Weights of a small mixture-of-experts language model, trained from scratch on English Wikipedia.
Size: width 128, vocabulary 8192.
Training: a variant of Muon for the experts, 8959 steps.
Below are experts of layer 2 (counted from 0) of a mixture-of-experts language model. Rows are named router (the router's row for the expert), gate (a neuron's input weights, with its number), up (a neuron's input weights, with its number) and show model dimensions 0-127. Each number is 128 + 32 x the weight over its row's rms, rounded and kept within 0 to 255. Numbers have three digits each.
Before each expert's rows: "comes after" lists some tokens at least twice as common just before its tokens as in all text. This comes from a sample of Wikipedia text that the model never trained on. Tokens count by the router's weight.

# expert 13
comes after: " New", ",", " in", " of", " for", " at"
router:118127131145186104153100150097057134142183188113113099202192161098122132123098153144136108112144135176119136125107115129149140153122085144114121178166152156148187131146118101095160143129073093135095127166198150106133115128102069074141076169223119169100145077186087145091095080129112151145108117121100139139113117162108140075036148153142153124132172149115116123125069106132152113086153
gate0:110081166131137128143148120150110127143101116120107104100113131106077156170124132149118123131127116142067111138157140097168088147109102120057127127166099173087084083115144159162107160158170186179170060193151137168153115123107147098084071156116119137141134083108122092119183126063164127060137121146130082101152187121118197107132156149057070132161143127109133090134163090100094188198133
up0:128131111149113173130131132176101095107142110089153125116124170168180095066098084177154064136138157096163133097115132169082087111104138082152109053158117150144146134105146128110160096115062147103118152129088076086145142102132115083211101116171142068110109110114059172128131155131125135086103110092110123195138133204173108115155120140190183160138142152106162154157162138154187104103126
gate1:107120160072109100140125194114088093137142136123093122141164119105139097151164172209149095152097186054115205112153084113115120136125113132161160135171077086126087101111063051102149087128129141097137157115114172080073113110128078067138142115152165104159144092133166090164098079091145131107158115123173132142132130143178118150148083164152201128186101144141123150153159119108099106137154
up1:169169118148117113124185154163159116116054099108168123133118169138071119095082059123112142100181068149111137140098151128143114129089176121101090116139148191164162148140199204138154122164129172135077102118094118141175172112101136160128132112128084132157144118163138205093125204189102145162138123088098131158123187138130111120102170114106093118119215106120130136158116135144162162114094
gate2:173090187103161128194090121151145106157112030123134105157171117162120145188106100181069085090178102158178105139126123190150131098132116133112070134107088153129081190143156137092216138172169106090112168109135142149138124106191102098096111147133071068098115119092106185173101094122094165138120120102119159099154120096120146173137120108118149139119111134131160111099144161146138096155117
up2:111203089148093121086172143107106128079154157134136158150089157114125128113181135056149173173108147107094176093162108072124138173107182137136191162124150066127174084121105155187073156082072164174172079114172140093155158127067165127141145107173184155158111138145156105099154152148140093064171131129124084153116130139117110119143141145144123082159146110111099152170108086116119156113151
gate3:144161103130103192053110093116133122208117077160103125112125094127148155221179139156107131119078131185140125133105173094169116131127135172166132140106135146098072141080104121118175117107138101157091106098124119113059059130132134140105090163085111151154094128134114122140140183067086127176115132164084207131145110116120147141163113112141130135111098161157100046087117075090095128144156
up3:181118151099073074158163127128129096029103157145085166140098152122182130078133044109107107126142127084092170121148115090120149150168171082159173175099121142159119167129130203079145137145143125107160140128122095160149175089097154131153174128108138117150145141071122150156110179140153148098105104167114099122087088171102091149177138116149109110061132121153154179172151190130099092134114
gate4:138159083098121180097116102092112099146093130086203126109156196087142164155132143200105152110100183136115069118175117142091101153116131139108108116122115117124125103139090125141149090088174127149099201143140100129128144102076134150144115063122124159148140136202157127076106134193144093115177088112131106052145081102117107161048144124154203122143149090134157157143138134176125171122088
up4:120102183151127090188143155168190176131137131199053123117120083111096076099106092014115099086166091141143172122116154151137140134124123128165157151137139150110110127122145125150096166155150132104142101098136122154116119127181065077097142172149165099118124110094098099159133105098134139141134178130153156157095168158176120072148136149098094120099111175115144098132091147079120039101181
gate5:117147070146142160162101125105126066174178207061146133199146132160133193148140137117130103118157126134095167148060132100155077082119078141095114157143121209123149129144154114065135113132136095096119123176153115111167100169115112136104093194105129127076168187096153140049178138124094085121147116145169138152133104133102143098076162120154126093140146057110139126115149089145143126156132
up5:126075085113118092162116055131150068098170156098159099114160108125097141131118131085118117155146124167127147105111110140077081101089172124096132091135120187126093124108124142110093121142083166172106096103164116140129167149067157102166125116105072143175179111171125098064081106090146125138165147131105092116129154168128061185092152153192199127139192091113094141098135115135150064183110
gate6:142093071127148175134116108152142143107116108121121089109149100119128124118123075137184122162098111141102078111079125080156151114160131143169098078091067088127086161111168093074159117079117123137088134164108102131067138179111130150106121107103105084129121159060126129073177157052189130130145104111078130155084134144072110142205164053057144106121136142178142131093140162161124156102132
up6:181110115053132105147135128114141090126119154106151136181147135189132146147080120106155148076169144120124085156089148170128142124131128125126129126137109145108148061098166057154126119194163111162102158170078104116087157091122074152179005154123085157156062181123160091173129113156119107095083154101153119156140119108074103133107173175116165130116141134098099155134104127182144112111098
gate7:069077163081055187111108122073134132094107132135166143151142128155097153106128155112139153140159140139097124181171079175149098128118120173101101120199106198108154172162067130166122128090094152146111128077084186143092149145150084133068130114132162122167153121131140157116100128108156135137188122140156092122134089142177040130151086143143141148101123130101134168115157094145082178062090
up7:176180095170225064137132143186143104194129128108099116110124124091127142142161100118102113098091128146132181124096176065102155129101140097136168121063149112173117081116149134056140116160148104107141106162180079096178135117098170117163140139143084130113147118114112110118170145157084143124098121114101145170120190136095216154092165131117147133153095127157128083113095136137178092191164
gate8:104120101094186177113128195158115146099085127121117083159086138097102184110157120142162055125090107062184118066091100172135083104151083122104149087152142127125095103123139170156168121167101169117118175157124094132126154114149107175139134129158044164132106149098060187116153097132125191142143160134128146101108142127081145107106118174109149139132110154169172120157194201167114128117124
up8:116115116133146135159113108082132110166113202088137147069153086148159105122088154110093155073150141125100117151137141079149125100138099161153114098096105106159164156179138085095114155088136082100086137113094160106161060132115113108133028160121175129058143172148135078110121176127169093133096105122087117195175123164181154121135177061140122138111203124112100090120101077098132132144136
gate9:111114101133112156149112097136128144149117134119165136124102086126109153053125080097117124121163122136076065176118155093139130123086125138101128162197151165139134088164185160045108136133155147110104140108131103082117173155121129124120154168150101136119144111114095108109040106083158130120107122159149103089138125080095087108137234129142220079122141078164146112220095127134153087139138
up9:167133120110101131077136133106135051138144145151131112143137178127110112177172115192146111129098183133204166090132086128082129157100092132131089089064087086153091156109070122149148106100055098137169063138093130178153123094151138113160125110140135118163116122134148130136145156142138103181150158092099144173118165221121155129150067136107120210102162151112123142078167089136144164161131
gate10:118097155133113161147137107136174154048140136111168114151174119098133118157110182117104112155125076116078159121144171088150105136152134168214162130087143122148138178056144209134134176146051133129117110123164099133165157154123107092135179114103112082122178097125101091121136073110197116141122120153101107149099127152158151140124152103168122085121142087107151192124180199152179085104099
up10:105157076096151082143134170108066064176149131144109145129102128104132147120153079150213120121111194127163134135115043171097143112095116061063077125186129163124120107152082017115117119147175108110139135160080148140095113144150165133117098125151135118149090130116121183119118152096080141110105154108159117084130142125108118126175111149092126173150108117145068096130098067118100170124139
gate11:108163104066132126125106124180100138182111116138138144130173156100177145172099081128107155092118172109151113129147123133119092097116144098134148091142184173137153102196074133161159160108055145127132078112114150144190064116134155101168162139235115162104156133133171087116190118166116095113110081116125162152167152102126106134048119126141086139086131170144108111157202108145162123090138
up11:108118130136185191148084192127125181185159183083101104110129116073192161076085124089129149087099154153060117147106149104153142129144096131066116109140117144112131131213108132127142157188105098113134160176089103122123070143136170122131084119134063155132140128175155079129144184144108106184139135110102130118123104127155122105119125045160127103104166173107114103150180070126117117105158
gate12:147169128121076121138132119066108119135170081151119145111122054081144128152184112115174168164085138068156122130134188159103114149099103121143099131116161150169126108144077118160135109120124126106163113130104102125160071139176141145159110061128162106090158073087106122096162077133108197086107120135159132154126102118158211163237100157122084125150101141092126162161144098160081146116166
up12:149153115164097108081148120109145113120085062113124190101097121083177132165135124099161174124170112092177101113129143169073136142154119108134107134090164124108097105119110130181096163118167092130175096113099116169151088159166149178181136101094125110105132085089096087136171058210143175154097139109110093098180127109144129129178089122076085148134100098087104099166152109103070140054124
gate13:126171123082164189140119108081144069124179103120152126094112121140166191148115092084139053061094153155158104092111194090146142093112124142084103122099125097143124156148108146129160154179093059103154176160111085144099052159097067118126137196146125111117166115168130087107138142126135130129134141181145103146185103109116152065150084091122165113144145143142083099135201116139141152116155
up13:197153125069130151148135132099127086113172124118114112101152185149112198176086107126135121076106118175143136090144149116107133085115132112131107142090170105131128138113133143150177159165120135182179137190137044192145057172121015141151116129142163166105125138149108079065123108123108137093133110131142129116199107090153153092156119103082147082134148164146128116105188142154107094144142
gate14:128139117122086162150104129161125132131098093138089130113105145169153064164115111157171119145160198130127112094115154144142186087083103136171119114069159108111101083107166152087129104190072151140100141098117166134053183146116096110108137170108092174146150115177193169102139149141131090117127075127093070179158158138149157096131093137077188131135121143152174095125046143130154192126166
up14:107145106114113088146157145088129089124136117154164137111096115092131166106138074097106114143099116140126162110123112162167155196185195174144110125188092102169112122122091141165103177096154161156119140137050093081139111157177169137070144114128115100115123220116090110165122120118159164088129150167120171131150157147109048183114167180134104057113152103111112163140152128188076157140139
gate15:155155143167093115095193165126106142118122119094167149159135102121098130121102136095072111110136074137074172132103110148120111146167171185156135104172106093069092160128173141167157061107160138102132093168113094065105125086123054111093151101087136118074155134087085124138145111065102156137172148095147109129085139093180164076083089122098157072153117112131149145083057115097110146150097
up15:130170168173113111100184177161101178124171125090140122174110109130137119118099142102068107127149071145070172104098091146118125150153162164108154111152102090027111137145184115151149068126158128103155106175121097052115098094121087113105118110097113134070157129125090124152145141084086147142178149099118109128068139095180174094102090116087159088149139112123126155092068100099105168158088
gate16:112124124097110126185082092177199110182144192073159179111134140059205100138055110125109115137154110106100149097094132101127073123151136160154168112140114146118085066170159085155121140129117109181083137125108122120106108126116165149134071138168101148134105183107147091116166135164144178146128110150176133130134130079101114077130112087158169104071154069127086109117092095130145162073154
up16:102108139118069155101193186046099117058122114175126065140147124173061136102104135136090123152105153075151056131137096121087204172154139149144106095114133129137104139099139111171146131150105122107124142145090144123133132097179089123142204119103143071132116081146062145155108107094138130131118123136091156102170154156099062161154172143110081101150091082146158133154132196116093135139121

# expert 39
comes after: " of", " in", "'", ".", " for", " with"
router:123079123156139118183168148095072148120166198114123069148144110083126084131118213154141114121130139134110155095104119141112158159126057109114110133146139116161187150120118138143225121170087083118121124170171167111169144115111098123094121194172201139093196070142098144115113138155121164177084151188130126110129094167110141089096142149118092183151129150093160108131090093112140108107139
gate0:185130177129098138076130077122079164087076091166153138111087075180172142107146128116143132122088088109117147152142155103126056120127122150166154138124082151059135166162201093126077134179153149124145134133127097098167131129151192104139134083110139104156089133081098112135145119131180183124095122157125114079169142121161119180165055130143138136093111103143108070109142158043084129109158
up0:125130086173159125173170124132101145185159159122129138170115110073113117142084171172116119155096161148127150115115108154117164150130143084127108141140096098180175070071091154106170136097147114094178103128103152127147122085164109121130121104116132102167115095111103132129103117119063126158107153092077123169065062139038149132124132173181131141135149179157081212115104170197146112105062
gate1:133135094088123117100075176117127122038089114123154144105130144155152163077136098033116070117190118124108105117150128113078153092133089135187123109083173132142119106095123157158105131125110154099154128138159103170146114093134130090061101118198106128105138139137116109090126146097117167185163170183167122132201102077077100139068192138137119092168114067176130141123135139106134134104154
up1:134156114159133101123062133124117136072136106137193123156144097114140178090133106075106095125162149095106136120150166170098150088140147153132145100120115105127127106139184114185116098109073166097121116081117094191180163060087132089069131128136076101073080143114160129110132145114139151195103171167165125111187103137114088155022130115134116139191153098105065154100141117177130140134111
gate2:167089138150079070090064128127114121144140124106124132121110152101115100103178115098091128106117164163065129182141124186120114153159070106081091087116150116139141088146113140103148148101139165138083091072149157168080126115103102104057098157132129096053159112184156145131132095151168106120156093086127124079108161134162187172095132098065153150105164126109098142171114064164150170180165
up2:095141079109167180170191089102098102100154131118107130167137079121134125147065127162167085132127141052135150094096142118125185163119152137120186108143203138130111169165113097155164124111111054072158109150076103080121161089139127094151199092125124161156161146093132110149094101123080114109113128169111098133130079082107093102173058154154104158132143142115152113115146166127126072074096
gate3:109143100152133089133176120165137072155157093059087058226132126122131166189142139203124142173126057166159148105194151131138077142179130100188137133113077109093171152083090102152156147116150175098147114114148110124149158202129156097156141081147140099110113175150140103133101127164091129081093115117153158105111126113097138156119092170134109116110113110130150182092119132107096084128159
up3:140150185084120159125104159065118147129115168178183173059153137144115084095105155040125115083120224091109143115059136123143134094085110158087114177121164138192074153164190160155126112164115109140108164144143140128109080081134093156112114120119104166166133119148122155172147134115126107176150139168137135148133089146108138113179181111096159147151138177104131078180134135116132140100084
gate4:099127119134119152161118109154130137149114080092125074131177133110155133089153140146132115142111201187176114123119136148140143142094131161128114071141077115118060110173093147124171163099076181116088134090173145105075180151123105124107136056126162105116090144149107160086093142144188091117112114125150195110134139112068159104134118136060175156113098087168120172106076179069131188180100
up4:188112161180128139067098085139122116131177168173153144139104120148076133151131119112124098097154052150093149117140134148064109134161139154135186138133133124104188148091151102146117119165130112155129139155061154196207171172159130149147126195111137141137123093076141090126127128072107094148095117114104068159170057143135125160065140139183101112124093069126097104141160114134127080091160
gate5:073140106141087178136162121080121097119101162126156119112134112048064127115147147094161104209136140152139143133115096217074136157166162148103110153158107088116106151096133183152135110116127113127131122129145208117159148120101117119121133146156179158129145046117107129161099126115109197156106197125075096186160104142146156039121131162121062141168115105143155138090146144104118117151096
up5:101140130115104176153144160036129145116146119107148119115154127037102083097159142123120139218117116179116141116133099171119154128163164140094107158130066131111101111107134166144139156110135134136089097066151195148144148135074119117074169168166116152114146013125102133149109116092098184123093178141088088165139142111145152041104169102152108124152121109140088146110125154097110103127117
gate6:084137138077093138124088107149137150104157147163110127097114149132105165196136132125082149119155091154158087127137061158122081141096169130131135122096132180081162118132127166142078167092170218119112134105109065138101167157117150113183111108075071150179095129204103142057092127117184116135143178073121138159112132077122108146096155143089070091115111149155187168126117121121084129140153
up6:197192095151174129103154077130187067115102084173128129163148155127130148127147075111154108099110170147099143110134131097141196164151098114173106121110146075150119179108100131158138118162093052157155158124180160059142120109139097161115141122117155111109092135119187097174100147197097152148096102188185147145161143123110156133118136127156208109116093160119086174113143166096123147163105
gate7:161132130154137147109159140131155177129099155075199109096155179101152116121161063086136095104150100130092114156102132104099112156123095163135160132111102135156155104170137187118104103131136128139133143156134080121134094090127124137079076132186153155068108150191128119148139170160019170134164109172098137095102153081146101158060170183143103163180151124149091113163088176098173168118151
up7:118125230199135116107137129147175125162103170121155121086152100174165150120140113089057139156121085149102062101103132137086130134153151204167156224170097133113153100131119133133131097111136178142156116193143145144126131118095144164088108141198139132077105154111166132165117115143063139124098165177156167074114126133141117118110136113147115085122096145104127127168086162133198126132178
gate8:105179134088142159103069081108178134119103171166131100091125130150130110142203127190180085136103138100110173123137105181207138128159135118148131135121179122084105141084168127154076178121132168079138159132125079187133137076146131189157095146138096159161137133120073155141140138140160128136129109164116116155132082163148209173127062146105140104107111182170084129083137059135144115128126
up8:124113128159127104149177172142071136147161103066129153134143130095125136132088159093085139128125115144134082128124161027045111128087114131106107134124072135184150117172064125128179063117138100153107097128149180072151154167129118081119143117138171082084125123149190116147116121130102121099112155093150153138122149119098072094133196132165128174130185083118177141149094219140115126097125
gate9:142181152144160124119128128163116077084133117120179112149060172141134079147181114176096144113081183132150066170109147151067157099141142152136114130107102143123124097073145116069058101056110157122171107165105123127117154106138143104188110080144123181118100136128118083149141118117147119115098162060146118110119134096141133112211142173115126155100080187115112138148094116084085167127045
up9:111160109098090158076095105141120097130210110220075135132139041127148136137138162147130155197154078121122126115167107123182086167154152115142116079138127113153132146165120130151138137170133094111140183078074162091134124153092159129118112098084115189097128194126096200148115139118143098124159122143072149115115120184133109104158068153133157089109178105161155105138135110108183182117112
gate10:104073116142106151144115173069091208162126122085128132158118117119104069119111064135070168180133119130161135175124087093129125124143138178072171089130122133139149177148129184083095113153205126125132142101164122165128097129151117061167107179098094171137113119147157116129137140107140138113168175157135097090128124082110069154162178170107090083148064112123119082081138120110142182127183
up10:134107183139083099141164074180105116118138151138151082139172123184147149137125166104125087115104154158103089157113136199148093116102107107116094140141134142116139078149126063169102145126054141191107083151073151114101145093097211199127086150143146135156075086114114125076107102109147131132048095095124174119143197164157127124165077115124135110099141174135169147121159083163118113159121
gate11:123130177089126133100092081116152076136096159185113174138127143105122151081144155102120032131147139084133110062072141138153158132114114132071144115114181100110131076164172119146159106162136182113112127144148116125039108115146132116111133110076137108148069108127130187106077184154168095040126144089163113140117080169169128101178125129104120101129145113126123145185143063081144113135153
up11:139165157141138161071122111156215082167118162192099195186101136095142176142159084097130116193124148072158123134112117154124156147143064130086176162104140146125128105122145107165118047141088143124124113159080104137072077113116156153193154072121177137185124140090123214133095148160123109131121130048144140147145128162128174124135152144137094090136102138093142138138140117142119141119164
gate12:128087074162108115150125110184141078054116091097176163164153115115180164120098108069147128128115097108134133147131131108047154094214071174151098172131111109151136132092116103152131075170162177116156142103124158118112161121167141143117092108100114130163104135180171125090144191104109173166150159187145132075138091142167157163145160131114127173210146128139144113172119110163111161136089
up12:103205109107165164150171142139092139178128118109118110132177097185170128125161131167167139146084102133182076173129128125202053128090169178157137182173112148166123093124128142127079148134158082140153137142147158139158152109180087106104112125099061071132041060111131140133111130150112108163093109113129143120133116093124129084123105165135107177148114105106155096139104144087146201170155
gate13:098146103184099131040142130128125117138150149077129151079175136121147168076135051096111125145119108172134102101114125089101138092188124109100131102199082132113122100109122131179153118160155166074107111149142123119175160187136084223146111168145086151137100170132134126108146128140127199107156175164170093132110112093105159127154151074127169124102148180159156097108140150188086116078135
up13:160147126119165080155077176159162081177149095131113141175060128109112121177092146146097168118133102141091139133159190162075075160165056121154134104028102109131143125142104144129099146152125132137168122127174099149132102124115161095146131112140080094117190190103121166105098134162097066162116139092158134112138148149117100099082107166181098109154103103148138132129082119061141180069136
gate14:169075083150160201121109081113159130164122086104131142149057131175192122161152071095084150086175116114143095112151130132137135145070149165106143105104065099138125135109161115141136120135122084054164151172145173146137125138100186074093102109076164160167182176092081117136156162163102139080129101120129098156128122073118154123167066146128177106121155121133185100129128139104099178136134
up14:137128118092100062139157212151070108132136169122124151116175126080150145076100141169147115158074105108090179166075133151049123115182110103177146137157152130125144114139133149071135076141132101134069102076133141156148113095132070167146140156205103092067139129160111131122137100111117134168175173155116140104131180167153104128085175131092109152146138166153093149117083116118155058129097
gate15:178095095145239170127188144138136144098114114123104150150102162101160135107147092116106127076169115126147132114158168139145132117116116173181145149127120092115065128106170130104126101162124117063115116126134108107179097109173090095071109131129099171132112217048105137111109137103113146108152101116116078119135156103171090192127154091182121157132102094170112135122136180118126151031100
up15:167096100107145081170179179141138112163170117109120105117143089167118109095184101143111120179094043134157130146192115162122130115116097100124080114160152120117131165152157037126147068093141082154089108091127117116096067133149169078076094188155110142098124127154107091105127114109152145092150107124149113142142153138138056163210131148139107135147071144171094147088096098135165165147167
gate16:161108207092106117134172131180187070166164146116110120133054119144125118121135096098149112143189127137099090166132155074102094130149127141161118128130100119149110087183158106161105120099180096163186070066102045106135135146154147152118084139153126141120123132033158135105140094152113131084150090069120129155149109121082117158128072118130133160155146141085163119077143112138120046126147
up16:173146196100120115150145125193174075150160092119098130133066143124112116127152080126156092142179104181101109171145131086126091160124135161145130119109104143119113100171148130175119130097204107200206073063138039143132145147147152143133101124150131107144115143070159157095129107140149111080129060100161150165179141110084110163116095117138118151137126126101156147077164104123121053154133

# expert 64
comes after: " of", "'", ".", " in", " to", " on"
router:109091130132148128184126145096064152122139175109112109129163095092135087130091207149178124141122148115117143094094117148093143161147081110114116147151164139149178166119123101114217090171079070137113130165155171108193139098092065125104121180162173129106176094153077149117102129135121158175069135132111134105129105159122133089095147178110136192145133142066171105152074091115155070093128
gate0:145139119132116165131142140098121100102154068040110164110154095124127098126062060132107116098177124144119130064101128127126139092094171085093156063173137128182150133071162121126125154162149155123141151135132094127093041197164099111075123136193118146121115171109114118148093113087143137112076072133102094113138110099120138128145173088139061148157111095082134151197116114117098196110126
up0:082138199186143133101079120147130135111151095087124123137125086156162058144146116133132135106125119130158116127127092146196159141114196091091127099186164069165215141113130131085152094141137099107143179148142156120091074107139096144102135111086118139153147195163148120252150136129143110132118062131129096069067090116155133103131116128169125107146145135112112090122139141113185135082124
gate1:061148128090171209127113133136105160133159147161108124145047123134155152106112116132200126121099173112079099131139096095106071091062094166126095062085095126089111096181127136136057168138114149078165116134172081133092134110134156168092197103076082143124123154104135112131205130131157140166153104076161159166112077104112131088136136101130142168155112120108127144148106156122138166113150
up1:162199155116131119108082138204133148124106091089148155156131187106143130127120115105108117178164110167133105162158093122097124154125098103149140064102103133108088174141179158125194116152116133066136146116128114143095135091094166095143117081115178123138126201121151103063117127173098096128165132099157124147147169158161176118204111123147179055112164136179143105098133103107172207088103
gate2:111079162192119127061083113143147145130159188136154159091101096138150104113192083128085123148113160146124031081162181123139092187073093101147124128101103120105137154135097087228130118115159160091111165147099151146119095131190150126111136088126164136115148138163165149097153105130171133161159162161123112134135136149083147138121083069195090101114162127109165137112117136154140193141101
up2:121133124132149060199161156167063170121095165137160134136166145113152159115107160137150160099112142184149171156116078118113155090179170167123104126166105062142148102167099129142117122151090160123122089110147120151172198114108153123084116188147094125144136127181116114125118132105072177140124128187115163132067138084122149110150159153044079158114160142104047156156115099134091070102112
gate3:121118175083150129129106082143136142109108154253134153128129131109177120124117162139137154130146135105173111120141084117107110181168192113116079184158120110105130131080127137062146101167064098149143120076143128137067080107092095157130070128134175091180138167105134089109100153140153102121114100133111100166092115115123200128106177172073150096169050079133139126158156124117128147139091
up3:140106118170109118128110167064137100128120158053146130116147129153135111163077111105082102113094093114091143133104165098142143122067076128143165103120132160131131125165080105195104164095182141157113139174136133132176161166094137091121200148133092140100138060157103193123146098143123111109132144108134124076168172168140038122138078070193073115130164191094104078113118144118159130145140
gate4:180115064171142148121109103102144131165180073088149169127136115152115116139162071063139110113132113094122132158114086149137111169195106163104180126147107157123086113170111125143169130101102109109061099150159184144117075110123126135152103096128147093146171086076058073141145045134102154102110113168127134132132181144142071144153130185098118103147111137133033138128154104145162167102173
up4:128107190116118089157102128091098132119115151117156193123125143177138145097109161139130136095170100048134106192179129062079157110127165146157096153100099124111125112150127161125066142088161114088151141158045103102182156122174126105140124164154134201110129113076109135072074152204147121125185164138133124085140189093147137080161140079167118136146075117119154089108147106122124164136115
gate5:167112172120109094147094092103190176072130106175139188114097166157099074169189085150129107097165126077123146145122177082158085157149168178159107124120107150041155165081137158084087126094174156118110141128129122110148131154074194133161155110129131105081201136125128149090149114132161135090094113157116108169145168154105132142190145101137090131148141181119160138112141108101182097095115
up5:078112094146104158069167142097151117122100126147115103123133160172112183130095162107151136148145156090132109116116078120125198089126114119104115061097131137181150103134091037173184151110126151137166095047101152155052133112164093181092136087143103122161041114124120124143105124129134111150185185085092084149132099130108098123094119107147168132072100094145161140143144096116097133170086
gate6:144141161124081103091132107135151142080069150122153139120101152166072161127102105060112096133150099130067152107131108173129107188134144179037150052131141150098085134122142126091118114097138140087137104095114069124096149116167126178097115122139135147116138104112156111075130123196172188086199085175119116130204107145146102128171133138144117138140141127162148105071176068119107114093172
up6:141112098130098129143152064136133168110154159139143175141069120141133136115175115044124088149129125155098184099168127186150149150135118159089148089159169176176146097102117176092120088112126135147094141143161160123118136143165078160114079123105157116132124106137121101072110156141117189103123125200131124048179135159145163109162153113103116112216179135164130116052182099179137126137179
gate7:142117166125103095057123201117108121150123133129104121165087136108073186134161116134101105166091093148098100103094119190173103115146172099085105086157074065026122093102176128084100107135108102125162121144095101098160184112086144104115101130101140117142157185129153190129116120206146104158122112109140141118175131116138101096149107170109156104118161101116120117083153068118193150088125
up7:145105182099160118088180152099146130150157099114139172122116153128097137155198086142102124134075102169101109138124092140165102143128093133099125098123109123075155094099148153084156102177158108144138161160098122167160195133081155128167082105115137054166156159108114182091171114185123131185109074108162129122119131167116144115169102123116128124141117170061100148118111026147160193075097
gate8:104136125166113153160185112122092133185128086093150129129105154181147058110093060146151157101140132167133111148134127207142180143111118117111201122147138099130107121121133081123088104069169120115103125146137193171108131054135142113138114128134095111134064126159223168115151165083077098141155142076118109112161090119125106164137123180145069133170145103131171133146069138144126128156060
up8:106128145186105139107130124120130151101174100115101124133091175147131095112122085116126140152121154124150099128143060166130156098112084134151182104151082126083065135103115068183148114068183128123083144123092135175079174095120150111130164110129130123112082092102194155172113139148106077165186112099109066078224082140078111151130175133099120064116133094179188103128122119137122137152109
gate9:155104094136120115064073092112089090143142117137073115097133138216096139101195088142115109150144111096143122130148194103147099112175129106127099092109089086120045145094145087120120113085144165119117114118145098139143162200142140117205171097114123135101121133059125114131115086102151148119150120100129133163172122085144129167187132131122160085099108131087075088130225161115151156154173
up9:098159163100127134184159135142166175112122166116175128165090091074144117150074171127142153092096172152118150089107081171124176161085126168132147182125158128136182089193122159160121151152106116140139128128099152145101107066137132149025073170168127113127140128186161146116140171155122137139113141170146133108084125176098135099059155127123111152155171135162188152149044103146107110109098
gate10:117159134144116098117122118182108175150113155134120128125159062157091153140161121091134172161065101153124127136188107135106136118114173104135128129158140115162136103172131103151054089116115136136088103185114092125095118129110158211105186093132059169158156134196049163088135108080091093109124171118117142113062171131102090185154108104137144112099178114155104171080098194106102135131131
up10:116079116164159137183151136074126102125117108076153174135107167094190144129116129167143108078200151082135116170089145125124125170131089159104121127115136145130114153153136153094163094143113113143170160081145111152207127066126128112129110173111173114057144155052175093164140121161146154157135088072141140106135074117130194099115163142125136153116106145067114055160148104186165104100089
gate11:117119075120126156132124116091179153103091138145101116116168165159151086192135144126085107134123161158112104082098141114138112159157141193100129107104084153146074130089137069148091133142126094113084151089097191165059100154110164096117135101058156158136106124125116197084118095090198140135105112093110110103156191170137089126097116074132172114054100146129119140100144043085136145138108
up11:147139143097163086123095179166115070119124151180130153159108140092161141031145111133133132138136149169111094145167166155075161089097118206166151118136168144128150133152159132154073116125097132126074048126120128157162146101115107115057154169163082167066157155147127084139085129146122066114199135112128156163155092172105136095163128099150068105161182106147122154122143132141159146121082
gate12:098087111119090145174168152098152162088090187105132092133123105092113134183118178100124140152135133137154115113171088131120106150142111113118153105139160094124074133149089102159132102066179088193101117137159124165135151118095157157088076209085128054175100059093132089120099157129138177180141162130153140101126151094179076114148156173092104155118075126135193105139121094193106109115136
up12:130117108150113148134172137119171108117095171120135104100086118117083145201146138152146143170094122154127119159181106101132101105118128102128156086134122086128117139100077119153151096035163125178143132138162157149155190125078158158103131167085143065139042061096150088106121157115141199149141167106125177098134129079146085092134172165080082133120056151126187105098111130165138110162107
gate13:155190159089131188087118146091117105084154115137175104188113144096142125114138139111109101096088127075156101160111137126132117123160162138160100104117172043125117112104159112154075121091148148144139086164112097116108138058120169097141104072083100148143082141149084156165087102158159095110204172102226139112086129047128123132125115123112112125068164123107115152136088097100121076132157
up13:054091045129134114109155089131145176100118071085135136156099057108085108079122105121174135178163097157087088076112095140146195171140137041118116133151198170139132102125092145120190086187099106127128107125131179154162144087125127126124072154132164102178114108094135121124159120105095124133081114116097160147114102179128128118113142132149117169148105098107078134095164134086103150177110
gate14:156098133178079118154121155152160092119135091062172110130171121143069123121166140114159131141096176145193144115147164158142126070122137142169063192158127130131127125129132119152191125091111163129110091099069101106146163169093102157160147073162140112136095163104132127170161085155139147047123135100198154136121120147137118149136150157100138192112091177097115104190053173151089121124080
up14:107170119065173103110137075118098147127151117135123165090099129109194102135099112137100154128152087128047097145077079099135126218132116031077169069122162146091131125151118120103074131152126115104126157166200136158090103092171161103145138144114099141146148082161105130130100149070125089173095108165134108138147138127118144118161062122144130144112161093122129150106190053116116103162126
gate15:141174107162084145084094119100210095087104118055082143096082126165113117176166102160195142121129090173162162083145129066158116094115141070134108160152101109132103117101095161140157125137154154135121113141168106136115130188141149152158141078116145137175080115074141090112132115097182139064128115106122132072196103113129164141149145144155128091079138129137197166087193154123088134102140
up15:121143135160096174156085124132159114102120140066100152130143109156101113175168112162165150103149104167186129082122089135153128099109194077098119164183128111121103104128116165171114084164130137119063100164136098123115151171125175132136125108114145163115072135093138135113111132070221101067087120108113165049166089132144154141151138154159128089050122126157172163072187160150084123138111
gate16:147161139113160171139128109086209160112217121167128106133082119106099180131121114173116123183118136149118105118176156105117068091132140093135046152066164157180149146128119133123136157102116182119146170036114108174049087115106137157157114079161158098159089155142175121105117124117145137117165109137176102158128154170163129081125131085108188076133122156104094145096127134126141111144100
up16:134156123109138142121158116134074100128168091177137135137138113112182118121138104131202219090100095168104175070109125127102141165171140086147115117103120095088169229111148107081145114159131124142128151139144097154097102125162138171108155125121138079164115174102147095140130138080141141163188081162127117149183041145118193099128109145137074134060149104098127095154112147151141132197106